Experts of a small language model.
Size: width 160, 19.6M parameters.
Experts: 32 experts in each of 12 layers, 2 picks a token.
Training: a variant of SOAP for the experts, 9701 steps.
Below are experts of layer 8 (counted from 0) of a mixture-of-experts language model. Rows are named router (the router's row for the expert), gate (a neuron's input weights, with its number), up (a neuron's input weights, with its number), down (a neuron's output weights, with its number) and show model dimensions 0-159. Each number is 500 + 25 x the weight over its row's rms, rounded and kept within 0 to 999. Numbers have three digits each.
Before each expert's rows: "gets" lists some tokens that make up at least twice as much of what it gets as of all text; "raises" lists some tokens whose logits its average output raises strongly, later layers aside. This comes from a sample of Wikipedia text that the model never trained on. Tokens count by the router's weight.

# expert 2
gets: " A", " O", " E", "ra", " I", "ou"
raises: "ld", "k", "pp", "p", "v", "ver"
router:460496527500531527506487525495514505505492536534494499491497486523497486479476486527500521509518441474451477536514481490443510531517487533530486485492491485453486557486453487457496518516513513516513521509521500500507509521427521468498487481502493467516497450475484543480540477479515484509495445529515509499513532462481475482518493509520484477504488522486488492535458526494478480459488475500510470502486517493565478549480481513494504457517467490544497498536538497507488544487554527
gate0:541503530495475480524448546497499466513493517507538514530494509480512517508481517581507486503513508507474498520514446498470515495541515525512493530487536478498492471446474513532498466519535551504546482501480485525505523470507537510489473522495499453533490497487472493454518488450517524519481487538478506479487478508491504487505494518469544505494518478513497540486532457530551498505468508460445540464502516484519484521485486514486511474465530508509516491551525541521485512519522514
up0:517507444510526524530497495522497555516470495485481500476487493520497542485513563494490495483487518510519494510507492447475508547501510467451497481501505493499535564535542524473542511508484508464481487508465524472453497482526548486501554485497494501484476528530480505478509499504475512527477492474478488524479477500532509485481469499502520515525489461520498499484506462491522504527490500547496460529522460515481490504485521492561426500505523466517494462466499527547480471489495528
down0:541537452517544495514515488538481503506472534480518503510475533516489525451526498550542503462495511484500476501527510513494513499507502513488499489501474463519470553476502480510485470503451467492473477491481458496482443496517461447545462498488516447490518494473465479465475530467522494461465526500498509489473492518498506516514479519493531502517485503489452499469504500489532523479483539455494522494488524478509474465506467516532485474532487494498483481500499495483519527453506578
gate1:516517518501484502545497520502507497481534493543545504479470523481507512469499467470535517498502492525496481472500492478468473497501504552526488496524481546507488506463490451475470506479554487496514547487483593510470531500439544471523495534514495512491506519519471568507494459526526511511477478511483488482537470467473499506504486485498501499536513530533524501495468498486544516468476486486473460497506465477473513503522489484453510503513522518527475487489522487542480512499516552
up1:499493465519518493471525471441516444513504492451470518478541500519533577511574542509479527485508499477496550511489542519534475510507487465475549481491492520520459512519478481451513476527472500508512493506543515491527513467550517507512523490470556488539491525512507468514535474499486510517499478521522517501459476517519497452497525451502502488487498485498499518489461479525500484509522523510491495486486501507520512482481536486537523514527516469474510494465485486505487514543514479
down1:510489508497449461473544506471517479509521460495517505493472526476450486502510476527502446498505501514508540491464529473506490432456474493535511493532491460461468545490523435499502524474492495479501451454508510510500519487522527502479555553506480495492528503553535503500518526486485474499513486502508499520518498485496473496463539519456506502504477486502524493508527489506504493539510483481530521531561451473482537516494514498520519493509507544472487487521483509491480512512481450
gate2:466504530494499522478471543522483523529512517479483545495490482550528447441535488514529516504528509536492475468494482461495529459522512492535524530506495502507520478468456480493500548504495515545495485503483542517469503512467528500505498483506507489521491507507515542446492461479501501512506478505476469527545574474482490474530495530486483484496516532506515508519462531488485514504508511496484514473518478522525472494507502483483543496552441476499546486524489484470477544486525466
up2:508522506487538456478491542469496500466529483542508490504485461512520478491490500512543484532528512504520533546494454486463517530492462469504554532471520493473492522496505458495496495513512440488485502493445496541508537536493518519496458519522480464483462468514507519467531474544519483518508535511449476543496538510512481507519509543544521477520528495527498517543464526487491527527484544488496478496508504489502465485473514499502523513491497547538521486508543499496511538483498496
down2:502496498513530500520531515480513515436453489545522506494482525507463542461484448508477456519501448471512517498511554523509477492489507521477507544523511503513462537451515495477496494489489523504505522496509470478533518525484506488468507459492503513523494494536510526500511493500482531581468526472530512506478551507509506526491493470533495518499520506503469535467490497474507485509506491511497517552440506453460509512522544525480446509477481510464525513470492505507517520481462491
gate3:526498528489479504550465512543506498469479492507514511506489489544550457535509479486479504507520479459482516489502523478480518513498472498512487473498486504494489528495531522522487496516537461542515467526506529493552500586478510494500511485514503507512498503460490509517545500509533506479485467521532498490502515492490507504549495490512516495491510555468475508501491532523467456481486477498489519507510475548565524492480561506554464474560467470500497515490519514513473458453500489
up3:488532566522499482516499517516498520493501524504530508520483487513535525499485499481528518483472491520488538485469492469459525548493516499563457453495494485507477536532471518490461551530538476527471477530487476502525480559496518490473485516542512490478508542473512494497543474506565499475518537503536475502493499481510508519478489509490510443478532555529485485494522521487471494452519479507486502496483498534556499525507519518499470449517498484475488485483526528515503484487476508
down3:525527499538503518512522501493503484541487538492507498439533495477505493500490489484496515531522465502499537549506509493487506491459487513495514447477481568474441543486493466505498508535538456498592496458521503542473553442507478516472473455489472511484487477475516498519499492519490498509477485505464509492518511522507458499453499503481486511499509502502526491532485480512460507486470536497504495485493497487519453524504525498487486489491465523487513484469496480480528526459461537
gate4:442485483489514504523447557543473524507534497510540475509497531531493494517466517501531439487532457518502485526496517511508485497538498504509492477493484533518473498531507458487484488509532490489509520531488488489493489542461511464488460482478480470501517488492483517526518548501550515515531463483534489536508519473508465487517478510489500494533527518555480456510551484511467502498540495497533483518474495524541542540507459519542519495494451489526506522545506508498483479492497519
up4:472477485491490522483534481485495475521531493455507496495514564457526516494533493469489553493484527500539526465510481494528518471532538518502492496504511479461479488521509499506451500499495502497508516466540492506499496485515452519468478532495517474520469502551508473501473484482452517459507497500438520484487504496550524501501543518500511449510497480467503472465526482535490517494453538487498551481532485481505523447479510510482477495501525487451553488498445488520506465489517486
down4:501467515420464464521523526498487556493503512465498493511502513497510492487502479537514455470505502529494485516492531495512444505475516477503504468516495506517508475545540503498508515531542473458469528491497495507484535520447470524476498502483488531518514459514498520493490488530470463432493521509517452477452507526522495445455508477512457461471490509496465536516535516500485472484500489522505530542494484451503495457522488527496470493486485501508520544490515497487498502483530480
gate5:506493505504443513496529514511508530518518460510489502558502505528481503477531510534506503516506476464488505485511472525481527498509496482470532499517465448538529503507495483471484498512473508541489494476512470517508509489504538481481476473493521514503485449453521516514477525474467495526504468446508489494485524497503470504500428497508523463491457544570536454480463517476516544440529456482485474505490472505489496499488473516448453513513469476503520527492523466496499486512495476
up5:478495540480505501452509478497493508493486549560518472497516523511560490475478505479511467460485538508529511513559496460474449507479491509522473489510487484485458480524489523496506491499540494485519510541491505496490472541469525510547502540483512496495491457524500475564452538485511504471482485504544446488514482468511484470494532484555479462522515503488504508501483495527518479477477486486466542461473512518500518486547487501533487537480488503514501533487465515507462510487519488
down5:455502532499515497473534463516501501531498492445479479489515487541552491462515480548483492518478515514486497464521453481490517493515501464486513528481495505514478488502483524525463485465509485477491472521495538460497544488492526569528523522533523497502488526492487534515529484531498490512534506484489499492460500519496462484474503480515531470471487492501457559476473482517472524483497509465502481577518541515523540485505515494544488513507502558504512483484522489507484481497440533
gate6:533491509491526540520546487547444468589482506524490510472557484509501483525491540545466479500522518500480508530533497493468492510506499501507515491529538514472480524474505487491485472518545518513547476501519493481482497503496475472487482466509466508551482493492524488498516486465491542530514511492503477491514499484485459505472506472505532454543476529442527504516464471470453493535508461503500491502475495498478496496506441486454482473467474501507533499511506508476515492468502494
up6:470498476507494461470484530449535524497487482506491494533504497502501536500470517526462494520485489493518492475447487516486486472502500503491520492536462470456433475496506546540464543474503513464494511492476499475534495520477514495490502536515541516547481518486518499518535477536505497464522465503491503500473506557509556518513464530467510515507554487519459526462484517519503544526470498472430527493494504500477468513510472479527470479491514519463498499508477489486541482516501481
down6:461529496534508524503507511480515466454457488498513501512462510495451541457521482516518457484519518474471531482491545454473544467493481491508488477538527501522524459513513492541522546524510509505495459533500494519512513514501484498469469479491490502541512520520536522497522545496468448538519467501500528507511490470469466499505506498478492487475489470558480547539470504529489495557530458514505517524497492488540495495486515522496493485462530521546526525534489504502514474514495528
gate7:486527502506473493544521531499466462499460523516484499474508518474429491455501467471492519568513490493478528544481497502461539499560499492551486455507501466510517543531504490485498499489508460533514506506504506509510531533487513506527449497508475523513496525508468504527501459493525496522502473512479472530499507499482494516490492530489529535504471520480501499495457470537467497497477490520444493491552495475578495468512480498521493460502514457520500499493456516513496529486513522
up7:503489513456461543499520520484519511528506509482477515500460501484481450504562460447501496504475494494463479530478476535491545496470493481496513527506474495479528537485501509506551555483508516487485539481508497515519502505482500497493484503499466488527457543504436545527525464529487476470531458499503485547471484493503522463466525484534477470511532514511480494484476495475472520505482536477527507504488545489547494496499533533523475554479514521481467520505525492484543489492507489
down7:486439521526464539517516523493514489518511526483494502499509528462518526465487532490470498512508432471506505478518532460482464537509497521547521479519494514531512516513473500487527491512477465485494550469517488504463478548494500500451510482501546496519444480472491520506510533509518506505504492484522487488504520469458505559538475479457503520504501518530485520511551516520484496495470543486495462519500489537514510456443464494503509516501486497502470461478475468539496531482538507
gate8:467487506512524499488530558522481520507467550521480497498447513528512443487489518538494508484488504505492499503505477467474456505485456459534481516508461506511475501493475476496506483516533489519526533537512498477543480473495529475460486507533537464518481481471473509478533533507569481475504493518475522514473484470514565503484534523504468538505464566487525481512527471511479448462472508490529459526477496506488508513516479502484503518488477504495482521517503492475512491531537507
up8:495528476523528503516530497506513467485524552476467522539508478498520496470479466524481466515522456521468534511532510480463520495506495462492485536491504509521531530524544518481528551483465489509481496485518524500464472536479532525455539472490460507547477512479501499514496474487512505492479520509512510505485553505531479482452504488472496455488456524465508530525523489464481526466535463446539514504489459537473480513484468504507466510520495489486533493495486503479534487525472539
down8:539530523499485502469509478506485487488510480502479491535527493483519501509485509481500495510458507473479498499512506483519505538516466505446494489481494498475494512463534522517476479524502481458475528513472483500504544523510505495487481554489504516502527525491461462508504501511496486427466520509538537507537520482498511568473535537487524454487513532498448485481496495534497549523526564509520465493478486454478541474495516509497511531476522547516498465556492509458478474499470459

# expert 20
gets: " p", "g", " work", "ect", "est", "ig"
raises: "ing", "ed", "er"
router:503526502501494524484525552468538519482496500535540490450504508527481509450478535507518487514500505492504495469511542561486483500495528514487486503509554483477540489509504495497503504540499532498473509478499499499535488479478506456497495493505536538508510463527508468482507473507499466472520465519504515506514523456475503474521525514490468488487444516539491515544456493476471480508452495490535472555528478504477493460501495502528502450543514483510501565500535511508485553532474460
gate0:506506528477508508504484542484546474454547498496477503516516470472503468470489525478528490466517486518560511469504485519531493498490492531485490523515497482528536513515547501514475495556502512537472499540480493470495463477451531519515503499472507515504541523512472519507477513541513522539507508499469505540493565494486496508496510522516513486516459529518516502493465514467504494526467518487490454490503490498506498507490475494450482533541568458509514480525532432472455481507523499
up0:498452490498490502516516515495540497492462480564533492482486498518531515532546516533487504516429511497454505508534485544466546496521490506490497499510509524499502495550493503487486500500511522494484494515463530539491496465493507474509519449512511502492509517502538481535507518478487501480488478512547507473521463502486525492502509501539448504502544460482503485513492450526531499504526535509546470509503526502510512504515443522551576478538472461502507511503462468518491458515504479
down0:559499487496527531452502532477490534481517480488451504510568518515480485560458488519492533502491445513515490486508484470457542521507483463465509476487515490451451516496512479507457492487501448508516535502531477504479509514485491467485491461482493454472474503498527506498470485460501460496500501510514487487498471514472566524497499486486470523463509535510448522485488492500529518517478530549473466514488481486490519493513545526496514503491494520548528477492522505516510506484516490
gate1:498498539503492493488489516469517473470454519528516492474467510480463526505509501527461483496530509557537523455527500512534521513526465507480518481475531521497479496548507483483473504497523523452531524545464504481527488522457510515433473494518504493523468524485496492478483463537498446506500523527488532498542508490537523471542508471490477509514485492525474501457505502529542462445486503536502482504489509481482506482469530458543493498465486526473505487500510485516503534468508549
up1:502493486506504507544568521513503512467498469493477527559519487526510473494525504479507534499521504452463489523434503459467459508493523524481490532539474497510497526461493517503491508489512552476489500488531476510488494481506472515531534524459469462506528537487515498503529544494495518499519511475520472483510513505517496538505506475484505446520503488478507524545513516554494511513540502477450537465498492487526535492483462542516533521479497510483496479439515501503474503524549526
down1:494483495526506529473491501550524491518479505512489513477496500530491468508500505542494525482506484483514553496479500529508530478493523509478531527549541490528463523469530504489465495533561471518502525516507496446494512562509516521521480493500498502498491526502451495542542543511492463515494524474509475510483523524462476484560534494467493492486525466516509515497450509432478453483503507507502551473500537476490510512491502490521497531469485539508486501502536521454489473498542535
gate2:476484474516480525468512529478485500487457539482557472477495517523477484516517483564519510467495494481490522476518485499442462494527503526459496485505520495539484451512493509499551506511496498503478511512492479454543511468556505534484551467546525474535480514489476475490515520476459545512513490504515516541489487515454516492484477459480528491528517522485478520500466470502498523488508494518517526526555512501500477503503554493516499509521560481544526510514491484506470489503477522
up2:490500460496489494499520527487483496477486549489514467450533504504517482494484460509496498486530523502537511474481461499464519464559498476489476543522473487534504507500497518481546504460479493470505484512514540499510466517496491509529457505516516447530488471487516436498534517534475459488475480491483550542477482484465518489492509517482495508486513493476467473482504494477463533548548497468526507529499510511483466471504475513534526509538525512475535528526475512552458526514468485
down2:500522523499527469511500457424500542506497503518508498501468508527511480491511474465478522497554509492501484538542522517476491500509448482476452554492448538483490525492519503485478480447530501514497515497503466467433517478511523474482494522532496496506471532510533505500510470535506563502497497493515503529471495500475490476514483492519466518503508525509514450496462472499485530495545453474506540520470542514502470520521526525501499491532460526485528499526499486479481488494456521
gate3:457506507486489497515490489501478518543509459486496528511481522485466511519494468499519509509475481463534498473487486524530484489481512521519482490498516519466482462513475484459514517523509534544447460492469552494482484491508521462512496462500513513528500465493518513519498512523495508479509498533526465519485499463506502497488520504503456480484542521470445493499491505536498479526493504541533473474535453522458436461507486516505564489488534535489496491515527534467428514550475508
up3:467532496551528518499496496482473499481459478513513474574468485511525441502504496519493478510487516504496454435492478543436501504482513489526462477498535507533477449521517554505510496543504524462510525533497529488492541486488495491516513510503489559524550518498504502497484504478465481508523497486512472513489474476524499517484470472493531456529489529479485521489471479499483509506488495486504498497471480502494490481490498513483480540543534464484475489485454516515433532517510526
down3:496485450489495505489513501525518482479502467479515529514498481495545493510464542503494455496510465516484472491486543526444446516529419488490513541522512501517529492505501464464514476467485518496467546468528507544509504495516493497513527497467493504470520495497495490519488518505487511482482558510476484506531471502464522511511469542518514503526486512508513499495516527487483520480505489477550518498448563517542516517459516448484507512467514504491480450541516502501516519487444525
gate4:476475488511500459489491490500461572485514480495534496480541456494515487551507519502477477481516517497469492434517485476468514492512497516501483493475499493512518498491483478520516535519530554486538509470494503492491457492467512505435509468502535512526516454469460511506507482468483506520531491472469491532539508507485481485468524495497499513478550506511472514496504541477490509524469525475463483500523483465503429503497515521543443497529528458515483492505515510488455524536472488
up4:465526480447546493490505503458466526524499507507541552465514504504506516484535505498493492485537486539520478424483480503478498520526498511507489476485502499525513518500476499494490541551519528460532511474494533497507464471483509499420505495462494522536513503474498461517506519466534509510494498452500496497490493475487502478465518445512496548449514521526495512518517518485522505553481492497504509452503467491507444502497511513553485486481528534513468495516504504513460489507502455
down4:510481497547522495545469503504471501544493532499498533490470508495480488501538500484504485488515446505530463486513430483512549454538506483494528536525540483493493487498541501536459470476486542471481486514516532472453489486465473536461551542544528523475510480465496518501526535476470517493498530512491460497516522498538492480507520482533525531466483508514552503506511530523519520483492507515516483495495533460526504477477481508475506510496483507500508463534501504462494469462490518
gate5:492512481530493490511566495551506483516518527531487486477527481480504508552515508516527509478477504486500488498469501490513498518443451523506507476496521489467514513572461572535455510540513507516487480474485534443540494496534491493507498464492534505490531494476508515499471519513503478466587528493482501483498523541475499516522519545486537520519485503503487520474506492484484486488497461496552494502500516497530506462461486499539482519495496501506508458507511512494505521494466455
up5:498461510501489468498476487473465504505480475516449506492489499518488451503509447512459501500479508524517501488528519509500467508549475492477513509502506459480484501416480504535562466462478486462465505518496518442484497449509487460514491523545461455518493541543521455460539494544522518528469493487472501510487526500507542506501504529485487498521528505514479497512505495512512500499516505468475468501526527498505510511509512502488502486496470468456521457477533533518475497521511456
down5:529502519523509512526472486470521526499511469496528518464523489505523532458473495508557438517496514483553519486528507495482495470507515498463518522470530509505476468559509487494487524479533498529517474475504485481505519460478488478484504493566498482511569506538512480493511501518560488487531491499518518500508562498487453525515518495540522499483526488486517481507529516491485520501507541486471533475495492471536522491522530502459488510460514546497490486477568506482493487542506529
gate6:526495443502481504459489496519489472444500500505516547457500520529499509515457512487525487513479454489519471492541534527511502545463502502472527504504467513506500456507492475509513459489507499527498527475535526508500460506515531503466501507498447548497527453463483504510511501551544461484553529529546506484494461508528506491511485490516528469533470499512492542528480488499508524494480506487511516537456514511505465497461515551545512475549510515525484503486496519478477530515498485
up6:498516462510487464491452529516531514494481516517503505477578496507542485552510461493505461515489479486517476511496493496475495474491572498498559491525510529496507481463513513550519519514496534482529458509482506497493495527485518499518533491495570498526485480485525485457505499503492510494486488522523508473490514452492552526508478505480486460520501509561478514508464531492501491490491488504562492524478516499511517464477528543525516519545502445517532510507488489483505466510486455
down6:478503527537528492496497494459499495485539489493422461505528509479512531495496512470501528525490500515444518475518479484510484539507521490522494483507574506513484477509507521499480504509484487467510519502513562530462549534474449493525521511521466437482487503518504516480516492500519535487470482510493512480469497527475500486525441517470459505523496479525463518478537494463463498497501530515498478467520536518513455518488511489489556545498552483491500481516515498501492506500524463
gate7:474475493502520500499527532491454521514527515522522485477497498523519521516473521532455498480520510521529521509428447500492447509516512539506525465524525543558500502491493534521490512531520480493507518480489534480511498477520489529483510507522496486517489495529452511477452503520484508548524492513556500496508540495495506521555526520519505478506493448493486536555485506473510495523466484481505490488508470511468520525512467488445522467527525509484550498501526455536493482528521464
up7:463481522500475468470530509485489512533505508463503472496505499521525496493474552533493507518540488537505460516407487500528494491529509533511495510503486488503521511502531538486520505495498524463458547461527499524495529530461499537499484506516560507544475470486496531513499510494472484517544497521508522437506521513490497513513509513479533517506482473496462515497515490512470537521482526507466503476435479508473480508537486495490484477479526527494568461497523489520518525525538487
down7:534512482508493523491533513503463549511457501452483492512476514492515526479456459522513521488527491464515498512458445554525491440486474504513514499519524584497468484457475511531506495461496506516479512480549538531480500491474496490512490483491509504525495509507498513483513433510525478544511535498532509477498478490506507519513461513504523534517513474515483526506492507503505510520534491509478546502516558508527507481479512457457524502549487496476514469492484463522529529494519525
gate8:473472484499497486474541529480468498459515512518504494471490502490482488509506485513510516494520520527528481477497463476500511498500552481468496498536532476521520509518499492446529509502534513510466527522504508510566533491501458521477455428514510500468471481467442486503504483489481520492490508469482464523516521543495535447497484500470528479509519483496472513499502491518471499543512539535520482508470484527512550502487457466488559492523531487476547492479516534492456515527502460
up8:453480504498485498477494486495495454520498485514527445515523475478521551471462513475511512476556493506489480493497488425514492465523485456518559509474486515512501489504468485489473509528491452484523498463490531443501515534465534507491513527496517480483493494464526470460511519501502507527538516546494547502523490536528454514502502557511472509496472495501499504478495460485481528530474521520504505488503485522495484520540489500506486482422506488470525489515511472501504478499522549
down8:519455502483507480547480479427517535491512522528498532508509523477493475517529513515495477480508516472544522517500477499482491503465481492509506534486516476454517491505480474456500532428547511489447478500518502511484543496499514465509443504531509527513504463462505503454501475541457467522520447498508519497508511541512484477512459483488527480511469491508550468531467493493485509492541499525525485504494551475473485508519489474503475498523509534460519504497511493499508512453518526

# expert 4
gets: " ", " S", " s", " V", " v", " con"
raises: "ent", "ist", "id"
router:510488515489515514489512509490503470512466524538502476511479489490513473473488489514472488452508452488430502505522520514491515471521491490544497523513509456502507544523483479476479504508482531508509572501540459458485524511481537486488513509525505503536528477522480488443534503509538481463514494480520504498482524511480502501462502505470491486504490468560484508540478497471490486484428485470485495516515501519530530472459527529506534477498503505559511540518540523499460484497558501
gate1:515514489480519505494495544449506496517483513448566495480518514508505496457473501512493494496525575481504504518522487489510540528536492509482507499506505505462451510529453490511477496482501541491517513470460475490480489511524501528526495498537487534509494518504493501465507519523486508472504483463484527545483516494480487503501498548492520505481496487480486507498500477454502447485450480503473508496570529524528466510487501494495514544455449475577538496450493503469485505525517478
up1:497509531490548508495515538490473481491497487524521531480497488504510479491490468515536466520489494495483514549517510557481503500493506492496502493509523484503483489520484540520475524490491558484508497504521483496458500552524492525502504526494482506550485561522505460437517472496534526470500509487512502495517497462491516525471495493450505476445516507471553481503465484459509470521498461494422536484528484491495452493514523491505566513496467524519503497528494518445508494478534477
down1:492473493549472501505493526503469472455513470482508464474513494500492532521459501511478505490492462537534479556480548475507504523513528528503489561468501456532465469479457516556539480436468532534479544508466488514504548496509508543500515483504521473491475495525557478488506488477523507513527531501480498514492493498470467503489507533492482495554496493474504492493515517523521516517514562512470493509508491481494520508505476524494529495476495526490509538550505504531497534468482495
gate2:538484513488543530467515500510506485498506505539516493511484469502501480441515514492530482523440571495516504495519525540523517507443549479486453468529475526489532536542535511496495509513508528503487469506546495506516561503508490493471483485496525522510543488501511492493502483493547523494492496446478501516495510527547503463497486505461506503473519476548495462544517493517486449495475494479521525503490523526483492505512474509527509530517476496508513489495560520532466499515533455
up2:547492504508445466505525525509447489530565497486494508525513473457451479484512508499498492504542519476521504514482502542501499522503506504455491492542471520488496536469495506480533524464508516501472469503503527528472491509554522490479521513473491510493525522515466502505527505508510497521524472474465496472510515528490521504470514528520473525503484504549516471488506507546535486468481474486535521530517487476493502481420471474537527442518496515485474522487463487495481469435490504
down2:446512490489445519508463518484539504533573512543488503511495501475487501541505510494507484509497499473478507459496507466476520498501471500463495562494462516535502527495501544492494482488509510489509468483526509503516538540504528549499513514496490508468523504529505496516499463521521493464515470413460503524492481495485462470534446496497485490518525537496478501488523487461503521522512550480520538550474516499503504492499511492515515426504500483455507517465492478490486470501493489
gate3:504485486470504492439492501465499496500491473487503509531481480543498484485452531540475454495505510480487482534454502446484519522485524483489570464536500502499508507515516513491494467488501494500488492486491486438475484486492521507506516470520570476510505528519518512502527541508514513479476496506513521511501526525524563458475480500467491524515480513501513512499487533481510520489511471512480466526507463487473565455513511548487513481529486486519475509524581515522475512520464524
up3:521486471495468480477504520477499490506485511536539492545491486480469466518512482493532492493478521473484476511499476481496540503510494508523502495484482559469534535488483513498495471460540501460479517517458528476535491515493501459514544473502514518535474540495509499456529471506536524479467473500523473518506513498508535447473471434442454491491504520508520511519467529508516497518518480453479527467543496468527510530534494518532476470520548496529517512504469520495463473505486525
down3:527497518517495514497486459477493487478507575445537518527519493519514530538497478506427483510489481507502489525522484524514512501476511529534510477488521536485518499477492542498444499515540454480522520496484521493509486492486515521515536511471476511497487470487522465491521536482521541536471564476498516458558472474520505514478482525501519545486495496489527529502466490496525472465501550527490477510481483481498467483538497488517482467509504558527514528461513532486485487505523484
gate4:487538518510467501491473516512511473498479545519553507512487493544467449494475437496480494504511503510504515491512495497492470527494490462552496523506495468465502527489503508440513465461525523489470503480510458508470481462454554452500516524513496501474503476491508504484516527469536506460523507489528489545499531481494535525494514512506514486535501465522505510489484524516514505480482479479511501546548492513497513476508510505491524448451545527527457503481549505489474473540452494
up4:492400499490513460479538492519482480522506513479486490512511500514509526489543518505490500497494515502507469511502489484530505463504521501490524491507535486508506530549510492505526601514459506493476508505474548518531531523487493505490498479498500483473466519471523484509471516555493527504502515478510473478543485514526492482519519477509498472499525518468450499532470483533478521504465499506520514444466465464543498550510462492534507496516443451499477517480505501488477489504490524
down4:496488525482455521522513477494502436447502483516511489489546496509490542502524479472486483448441492480474546489450475500525526491545475503490504498518498529483484488560500509499513517493505512467489527535475472509498506520528496527475517512501454534490477578515499505477500502499481453549505455490523510517502549497497485498471498504475503504479495468502457492499474525524475556519491479486515506548574518519495521500474472538533503510503489508521496503528520520499480503485486471
gate5:513516542553501512475542534475496460479429526494517502492480451453471494471517490510546455517496486522533472499509508505506475525509483474548511502528439495519540515537467487485479509494501502517496510527501495484461538486472482453448499529509521521515530467454509488501514485526551477523503502483504488516448495500502493501522501451538532469532527474518485512507504494477523532497484517515505527519475490520507496494483455468481485464479455512506500523512535496524487496486448511
up5:511514499494486469481504511539511520495510487532524495462483530473535526507461519496510452530501495468537534531495527467522495531492496490483546497497510489527516538517493498506470513506568496510534474582542493493549499506497535507489570488518503460532512513493500510446485515514532500490501545525510503479495520454549508470494548501497525554492490522492488485511545511511489478510483540518547550482502534498536488533502522496496494507512485524508501500506492520509490472457492457
down5:530500486524489463491520504493547475490517488484471477507479524542527512510469466517460454467454507509468531502556508517516511519462500483473471484523516517472508538520532513477513506460469459462504500513468522460523505519519495511467514471502488490499513510484494553505493504517515505490527481511534532512480537486481511464541459475489474495512502524468516537437449476488476495492502536541505526475480465458557541474497492487484542488519521515500485513500495466505449524490478494
gate6:435489509482534513461472490483510532499491533489496532527502502499522459490479498519502505462494487481463480476476487476479544483480507476492467455513513464490493473483557499496474494493483510503500494512542478497502516496521507524468466476501502494482525460498486505523433520506506448537519478497510481501501472465434461495509494457503482519479490505527507554497474519452489507473498536502505513535496494516516539487445542512463486559467503505509518487480509548467476448495475519
up6:515455505486510543488505499502501490485506477487526511494525576497508496494462495489511475515461494470528493454532479490448501545549491486493499438524465477527476474484483519485547497502530520508510522493503541478497550507504512519517472528511515512480479479525494530503532499521527518500521536518485532475485485471465505451479513481511545522500539532528460492521491526489522492478530485503495480522475479507548461512465538545446536566479507492510479514491504508482491471514508512
down6:488473475472520517494504516459491504485509450478511535530547480450510429552504540530527504467530518509500475492509470446506505475465512505452530524473509501469484531526479521497549524487496487536495432524519515487470488493519521466495491505506496532478518521552539473506468499521471483495475532487473503509488460505504497483510488492500521491509531515516498490495502501492539458509518527486511536487516511469497504523473473471455469541519522537500500447469500482521539479478471500
gate7:481509517482493502513513490514468515471480491516517490521497494558460531538466493542492482526482519528479486543484517450544514519501490518519504525485441506498506487470477532465484505502511518474490495491518501438474487489477524503486497501539496503488466555501475500486530538550539469508503500479521481436444481491479485499500550510470475502502477472525470491498472506520503485446475519479528521471521520506511521496504483498553546478538465514514503476491503515490459494460546537
up7:448500513490473482527478491529450463478484494480501474516515465511508469548508518498517546521488499494478506515483473472535495497526504534523482522500477541474502511515482522510505480511495528487500505505483508476509553532492465515486488470499528519492460484480479521481504535497537512498505461544499499522476458532502546499546516492471478483493498453499542467528503475497541522431506479511486451498541551502503513472443498492489500486518533497507499534492503463571488508483457534
down7:455512488538517562464474525505478480508475506517488460503517499507531501517506500491498473492454453526471511483508502495479482504543512513460501416501503458472511506558481452515514519509545484491466510534455471502490472469494528537494494473513527494484484461510503474521512476493480498509480490499499498512492515529490474547514445476493503486508513479528477529516521525519453506488463481448501472516452465482484506503541536502514507502477484525492484502516492494464499496565540489
gate8:520497490499473502493506463476506509469513504498504499491526438480471498492498483526465498530457476490499535473485508502513490470576495515527484503504517497490488530497511472508497498490498524493525523492567463510501515511548512491557500505548538501498481462488492523502477534474527493484520511518485522498454533503481499536560514473511509505533498519479532483537522521497435465489536522448496449515506503493452508523555505483492508517509447513497480531523491518482477550513488459
up8:471486494509484524505532481501487479499504547553536538563484510473505483506541499529473550517504479454516531449518492540514489481484519523502519463469518494514505519494504505505489529477476487489455554449499481549483485492492497494463494490513480468516502478510538521484530516485513527521501434540501486498519493554488484480503458525526539488482495472501480508506534500559518513488557511559483491526454466479515508516483469481477490507505539535509502509508512510488500503482488483
down8:522526462499494495526517539492479502484495530472542459489498515555489500505458485489492534476508535476545523532517445479473493563523486513471500470494517486505506478508511473493469532542517519499508515506486492480513490542540486525473485483435501505510470493503508506521512487499506489486468480550520521451481489492438479508480495508524452494497530545527513545510499484556485516497523523497492477466473502496469510479450479496484487518505493507498424512480503478509454477466522509
gate9:476492537484457490522500508501532476511475489534519521493515505501476486521493488505543461510518487502477466474517491513498537507543522502563528507492493485503506505471472521548460522488483488470552500546505469497457511478535528508530459496495534497473506475478495485497493499512526490505506540493475526520460535509426481486461505502494537472511503546522444524499547517503513498436531542460501500521507523511521460496485513535459553480477471491460494507513506505531492503512512498
up9:516527521486461495511501488493542492486509477537488527488516479477473504453535474511507478479519509520511513530452496512507476469516471539515494510533511520458523480540497495514498476502515541506453502481492512448499489507512492518512508496498552498501465527517481512477448513489481505478455518479523558507509453510484522512462508525529515505492524474530510525470436520538472523568511498449470525484498498498475518527435509515479538486515493539473531462509532521485491490484523469
down9:521523489532474491530515506582524507515485544478550507505464507551532527527487519499521464539522489530495491450503518451511513540539500491529495517513471531511475480494501495478496514497496452506529493507489494493500526453517490516544458547504518485498496535485484503481521485484517462503542489499520506511483460520521515518464474487487533545505507450503499489434472485466506509495501492508472481464512496485539529528539506496527541516463502533476561515513509502504525486486509500